config.yaml
n_experts: 4
router_logit_norm: 1.5
lr_router: 0.000673
lr: 0.0089
beta1: 0.95
grad_clip: 2.0
Below are experts of layer 9 (counted from 0) of a mixture-of-experts language model. Rows are named router (the router's row for the expert), up (a neuron's input weights, with its number) and show model dimensions 0-95. Each number is 128 + 32 x the weight over its row's rms, rounded and kept within 0 to 255.
Before each expert's rows: "gets" lists some tokens that make up at least twice as much of what it gets as of all text. This comes from a sample of Wikipedia text that the model never trained on. Tokens count by the router's weight.

# expert 3
gets: "| ", ", ", "(", ": ", ") ", "; "
router [ 99 191 108 118 162 132  86 120 117 164 128 145 128 128 125  77 126 157 107 150 170 112  87 124 104 138  99 107  95 102 139 110 125 149 130 153  94 105 135 154 107 187 156 144  85 139 174 101 124 135 129 206 111 132 126 161 171  70 132 124 127 136 122  85  72 120 117 126 115 163  71 132 128 174 156 255  88 130  96 139  85 144 176 174  93 159 136 168 117 174 151 125  88 131 145 134]
up204 [106 128 109 167 151  72 172 100 101  84 144 119  94 177 158  78 146 169 121  43 139 129 150 146 130 121  91 197 117 121  87 155 109 109 133 177 124  67 122 162 100 147  75 162 136 139 207 157 112 110  90 182 145 128 126 103 153  94 151 117  70  99 154 141  75 106 147  66 119 113 165 119 104 127 134 141 115  63 176 149 140 123 150 137 122 100 114 117  86 134 128  61 127 161 114 137]
up205 [101 175 111 165 198 101  95 154 134 104 128 140 121  98 163 159 149  98 110 150 125 111 167  84 140 108 179  92 154 124 128  65 137 124 142 124 154 121 153  90 147 168  99 101 129 131 101 119 144 141 173 126 164  80  99 137 139  86 129 193  80 154  78 137  97 122 152 120 158  92  63 138 144 169 168 122 106 184 219 160 125  72 118 170 114 155  79 145 192 101 147 106 113 148 130  87]
up206 [162 139 142  97 141  59 113 137 179 149 121  84 163 140  59 143 124 147  89 173 191 161 107 158 184 134 142 124  91  74 133 112 100 104  72 152 112 101 120 140 100 182 127 122 128 111 116 101 149 140  88 164 119 133 135 199 141 135 151 139 144 136 151  90 103 110 129  92 103  84 142 190 174 121 109 183 141 105 154 105 105 140 183 152 110 157 185 143  58 142 123  64 138 184 113 129]
up207 [138  94  60 149 167 171  99 116 133 165 123 150 132 173 124 100 135  65 142 114  96 174  67 132 104 205 163 118 159 150 178 108 124 154 151 152  87  91 130 141 139 134 118 144 145 103 117  93 100 148 162 117  90  88  82 122 166 149 162 122  59 130 166 140 185 179 146 135 160 160  76 111  77 124 181 145 105 152  89 116  84 127 130  87  71 134 153 143 122  97 132 161 183 103 161 149]
up208 [ 97 161 121 104  70 145 169  99 165 165 176 140 150  76 142  76 161 130  83 147 107 112  96  77 164 102  96 127  48 143  99 120 102 176  71 106  94 162  76 147  89 126 171 167 112 113 144 133 113  83  86 124 184 118 118 111 113 125  91 131 139 167 172 143  80 105  78 115 107 116  80  80 198 132 156 108 131 136 102 138 102 142  97 131  98 128 142 144 118 107 136 187 110 162  79 114]
up209 [120 139 137 182 125 211 118 137 108 154 130 156 144 100 158 125 130 120 175 136 174 139 148  96 169  78 101 157 134 114 142 102 153 100  85 169 148 127 127 228 138 145  93 124  69 134 141 158  98  81 159 153 126 173 107 137 145 114 152 167 177 141 153 158  99 110  93 116 141 115 116 199 125 111 141 175 139  61 123 107 196 118 143 137  89  63 193 119 137 123 168 128 131  91  88 154]
up210 [ 78 138 108 159 124 122 157 167  62 186 133 164  95 136 172 151 179 184 107 145 161 140 111 159 159 103 117 133 124 114 104  84 136 111 147 136 121 128  98 109 167 228 146 154 161 145 110  65  51 105  74 110 179  58 100  52 125 105 149 160 154 122 122  90 182 129 142 103 112 134 150 134 137 144 151  96 144  83 156  86 127 157 135 152  81 145 129 127 105 130 135 120 140 108 142 163]
up211 [143 130 102 148 162 159 124  87 154 150 126 161 147 161 109 105  37 128 118  33 130 146 147  85 115  92  75 156 146 103 113  93 108 123 140 180 115 153 112 120 118  96 181 118 146 151 132 167 142 129  72 175 108 158 171 117 151 139 152  68 153 107 123 109  59 138  97 137 184 109 114  92 119  98 133 148 108 140 201 114  82 163 148 125  92 120 141 127 158 167 112 199 131 110 157 180]
up212 [133 138 120  86 187 140 122 155 122  76 153 149 160 126  74 130 120 220 140 136 119  98 156 142 100  87 145 139 133  61 136 121  92 126 172 129 107  85 147 115 100 111  55 151  79 191 141 144 151 154 114 168 155 137  61 137 134  97 161 137  88  97 102  96 117 124  78 151 151 204 102 131 181 125 148 145  79 130  91 148 177 174 195 147 122 155 117 112 153 119 130  99 140 131 127  90]
up213 [ 96 134 130 104 129 118 143 146  82 101 110  86 128 108 102 168 161 124  90 119  87 205 119  93 130  83 139 102 141 122 103  92 100 100 180 174 140  93 105 184 174  85 102 136 100 140 201 193 134 116 143 161 141 145 139 159 109  42 121  89  78 142 147  55 130 109 114 138 131 112  77  82 168 158 115 179 148 148 158 153 142 109 164 172  92 133 108 178 113 129 136  91 126 150 127 160]

# expert 1
gets: "of ", ".", "to ", "in ", "for ", "|"
router [ 91  74 120 136  99  81 103 106 160 145 120 108 158  73 138 225 152 125 147 148 154 115 185 110 133  67 179 105 123 121 103 125 114 117 122 198  94 110 117 120 140 167 116 149 126 106  59 195 121  75  88 133 111 113 159 124 113 134 118 105 134 160 113 117 117 147 111 122  87 139  80 140 130  67 107 128 134 124 136 139 129 117 124 129 180 113  86 168 213 165  81 112 145 146  73  69]
up172 [168 130 116 135 114  73 133 128 102 198  60  80 122 125  73 119 174 190 126 114 175 148 165  24 149 160  81 125 130 144 185 164 128 197 117 131  93 126 131  86 112 158 151 143 173 169 107 129 134 158 122 132 173 122 185 144 137 116 112 166 141 126 162 118 120 127 113  90 110 123 137 101 101 169 108 149 149 160 105 155 108 130 136 155 115  84 112 156  83 132  44 105 119 137 108  99]
up173 [112 120 168  78 142  91 171 151 138 114 101  88 179 129  75 152 121 120 169 157 174 113 152 135 131  85 127  79 175 116  46 164  76  86 147 165 136 111 115  75 130 166  76  95 126  83  95 128 163 149  71 142 142 126 130 120 153 152 136 146 127 152  99  99  90 109 144  52 156 109 171 125 105 221 101 113 123 124 150 129 159 130 101 135 145 112 133 154  71 110 105  85 112 182 125 150]
up174 [130 139  96 153 150 125  27 119 116 144  81 116 177  64 170 160 133  84 122 113 152 114 125 134 131 128 163  74 101 130  61 106 130 124 126 147 123 124 118  88 135 116 118 145 137 126  78  82 130 105 144 120 158 165 148 171 153 106 113 126  46 204 143 125 122 172 108 157 104 104 119 174  88 100 182 110 118 134  95 140 166 236 104 155 107 168 121 127 145 141 145 133  92 131  92 147]
up175 [114 116 124 155 111  92 144 106 159 137 133  84 209 127 204 141  53 139  71 182 185 160 197 126 116 138 108 127 109 122 130  96 144  95 147 146 140 140  82 172 117 105 144 103 105 143  79 118 140 114 111 222 157 132 156  63 107 187 167 132 139 149 134 106 117 174 154 126 134 136 161 100 186 142  56 109 136 128 136 142  88 118 127 112 139  78 128 132  78 138 123 140  87 117 137 133]
up176 [106  67  90 112  69 121 117 120 163 104 101  28 174 144 166 151 121 122 110 163 116 124 171 112 143 103 135 154  83 118 100 188 131 124 125 169  70  80 128  74  98 143 151 111 159  78  74  85 133 173  97 130 104  85 143 113  82 120 126 162 134 117  96 136 134 185 146  95 148 123  96 110 141 143 107 113 116  73 171 163  95 158 149 125 102  81  86 149 124 125 111  97 143 126  52 112]
up177 [126  98 142 116 109  87 122 131 137 190 158  89 106 107  91 184 150 124 103 121 110 157  78 164 147 206 152 125 151  69 124 125  97  28 131 126 112 142 126 149 100 171 106 104  50  91  54 123 166 105 154 151 137 119 151 120 170 184 137 137  94 152 159  88 153  97 121  94  60 115 183 121 131 136 107  98  96 180 119 150 125 134 127 149 109 122  84 152 162 137 119 154 146  88 139 134]
up178 [144 183 121  97 146  61 123  96 138 178 124 177 101 104 104 100 164 206 160 146 199 162  92 112 111 196 123 114 124 176 157 140 118 160  85 111 112 149 154  71  85 180 101 160 125 147  72 177 101 120 173 127 119 124 169 174 145 160 118 164 102 132 135 145 114 126 104 159 150 136  77  75 134 120  92 171 157 122 135 187 131 151 128 115 108 154 139 145  63 123 100 118 146 164 104 121]
up179 [140 150  36 123 101 129 112 158 121 103 116 121 143  40 121 175 176 160 154 147  38 138 115 182 104  83 128 127 102 102  79 122 152  68 122 172  96 127 141 102  88 171 150 160 135 115 108 105 174  93 108 126 143 157 148 203 186 105  95 108 138  99 143  49 116 163 136 107 136  87 125 144 161  99 130 128 111 148 128 129 106 112  82 154 105 127 136 104 174 131 111 100 158 154 121 150]
up180 [122 131  81 162 171  98 131 175 117 108 139 108 121 106 106 173 176  86 105 188  96 143 116 136 114 145 134 155  94  98  41 128 124 123  97 152 138 121 135 132  96 174 182 140 107 134  70 144 184 115 142 151 149 106 109 121 118 205  84 141  93 184 123 170 126 179 154 185 123 150 129 128  73 170 153 112  97  70 101 100 126 154 143  99 201  69 125 121 115 138  94 141 102 123 111  83]
up181 [ 48 168  92 141 129 122  73 139 107 138 191  97 133 116 126 177 164 158 114 137  99 106 161 128 146 110 137 155  43 127  89 141  99 111 133 133 176 160 135 129 177 183  96 123  80 103 101 102  71 126 165  98  60 118 111 133 162 132  83  94 127 154 133  99 105 161 115 157 152 132 132 110 112 113 136 173 120 112 154 168 101 107  65  91 185 112 161 156 170 114 137  71 164 182 123 111]

# expert 2
gets: "\n", "the ", "- ", ". ", "\n\n", "The "
router [128 108 190  41 152 195 169 128 173  77 160 157 179 144 103 107 137 122  93 118 105  78 137 124 153 108 116 145 152 176 113 141 137 146  91  96 112 166 160 152 143 109 158 113 135 152 132 125  95 112 136 112 150 161 134 132  94 124 128 125 142 120 133 169  89  49 176 155 103 111 161 186 136 109 170 126 141 103 112  95 125 123 107 137 165 120 113 117  91  84 153 208  97 214  93  81]
up44 [116  71  85 131 151 125  98 100 172 122 136 135 116 168 144 127 148 102 141  53 131 151 169  48 172 158  88  85  93 127 169 130 128 175 115 169 128 118 132  87 141 147 143 147 127 119 104 126 129  84 132 151 162 117  99 146 118 103 114 122  90 117 133 102 130  81 157 112 130 136 115 165 202 112 137  87 122 200  47 170 128 154 132 145 201 172 136 148 190 164 155  55 124 114 131 139]
up45 [161  81 143  97  81 128  95 110 122 128  94 113 103 117 108 107 118  98 101 145 172 104 207 101 122 107  85 141 108  65 121  93 137 122 110 133 122 165 113 130  97 139 125 129 221 135  60 142 104  99 175 108 185 153 102 136 159 188 148  98 117 141 157  92 158 119 110 105 164 123 178 167 109 171 172  85 117 101 116 174 152 128  88 100 152 134 169 102 162 126 117 124 179 197 132 182]
up46 [162 126 125 153 120  98 107 122  90 174 131 154 155 141 110 118 160  95 154  92  78  95 153 171 139 158 116 133  96 113 125 106 201  91 126 129  97 190 140 161 114  78 139 179 114  59 107 144 139 165 132  89 176 116 115 110 102 142 145 146 130 148 190 132 159  80 112 176 153  32 142 152 120  40 170 133 108  89 141 127  93  83 124 136 136  88 183 135 165  83 152 127 119 124 111 145]
up47 [133 178 118  59 153 164 146 153 118 118 167 109 116 112 127  82 106 154 140  78 134 170  77  70 162  17 180  79  84 147 155  90 171 115 117  95 100 112 179 108 174 113 191 121 115 102  89  85  99 156 146 176 144 109 121 138 121 107 150  87  89 161 153 109 113 176 173 130 144 112 144 109 146 166 137  93 132 107 122 125 171 182 131 127 129 124  95 110 146 155  99 133  98 105 137 157]
up48 [159 168 144 118 158 120 109 130 159 148 108 168 190 117 135  86 115 164 128  97  66 108 116 109 112 173 135  73 106  69  66 164 131 159 130 157 118  80  98 108 125 102 159 169  94  76 161 140  82 158 117 132 109 150 123 121 191  92  46 162 124 172 172 153  98 153  92 139 139 134  77 128 167 106 105 141 162  96 146 117 172 129  97 112 137 111 153 166 149  87 115 149 109  51 159 160]
up49 [174 145 133 126 124 121 125 158  91 134 102 107 152 110 122 105 120 147 148 111  63 115 124 113 165 161  97 175 151 142  49 114 145  94 122 133 125 156 172 117 106 137 100 208  57 115 113 158 139 141 126 100 206 145 134  59 143 147 139 144 115 193  87 109 146 138 156 126 129 170 139 145 210  79  83 130 163 120 122 117 150  84 128 204 142 101 142 172  72 113 108 106 172 115 149 107]
up50 [123 192 116 133 141 116 171 110 122  87 130 159 112 136 148 110 138  88 191 151 104 134 120 125  96 125 153 184 145 119 219 140 127  92 128 123  96 127 123 117 132 122  80 143 159 197  96 125  98  84 134 147 127  31 151 167 120  86 105 165 122 131 105  84  99 179 145 138 173 169 155 127 137 124 135 117 108 103  80 134 134 208  99 166 156 144  94 192 105 172 117 129 161 126 151 188]
up51 [ 75 146 154 115 113 123 147  83 130  92 130  88 120 129 132 177 139  97 166  47 108 127 106  65 166 151 112 152 124 155  85 132  63 121 116 115 125 110 121 156 151 125 114 129 122 113 134 133 122 133 165 127 141 112 180 117 207 143  49 142 110 118 123 137  96 154  95  94 136  52 183 153 108 138  70 226 143 113 156 106 115  88  69 121 145 104 152 108 173  96 100 137 153 111 166 141]
up52 [141 171  98 126 123 115 116 157 194 169 173 146  83 181  99 142 160 140 123 167 125 136 152 114 144  75 105 156 121  95  99 140 145  59  58 170 108 152 124 144 123 146 155 117 147 109  92 163  77  84 139 164 134  76 125 160  90 148  72 171  98 113 111  48 113  98 173 150 115 177 116 122 156 129 133  90 115 125 108 166 130  87 102 207 150 120  96 109 119 104  80 170  95 138 159 125]
up53 [110 135 146 170 129 116 128  98 133 176 100 185 134 122 144 159 143 106 149 107 126 156 109 141 144 142 164 174  92 116 116 174  96  78 117 126 112 181 146 149 138  56  77 165  69 109 119 127  98  95 158 144  84 122  83 104 111 163  41 170  98 142 121 108 154  96 133 113 126 118  81  81 135 153 160  77 140 131  94 186 147  94  68 170 161  85 148 108 139 101 202  96 118 131 139 173]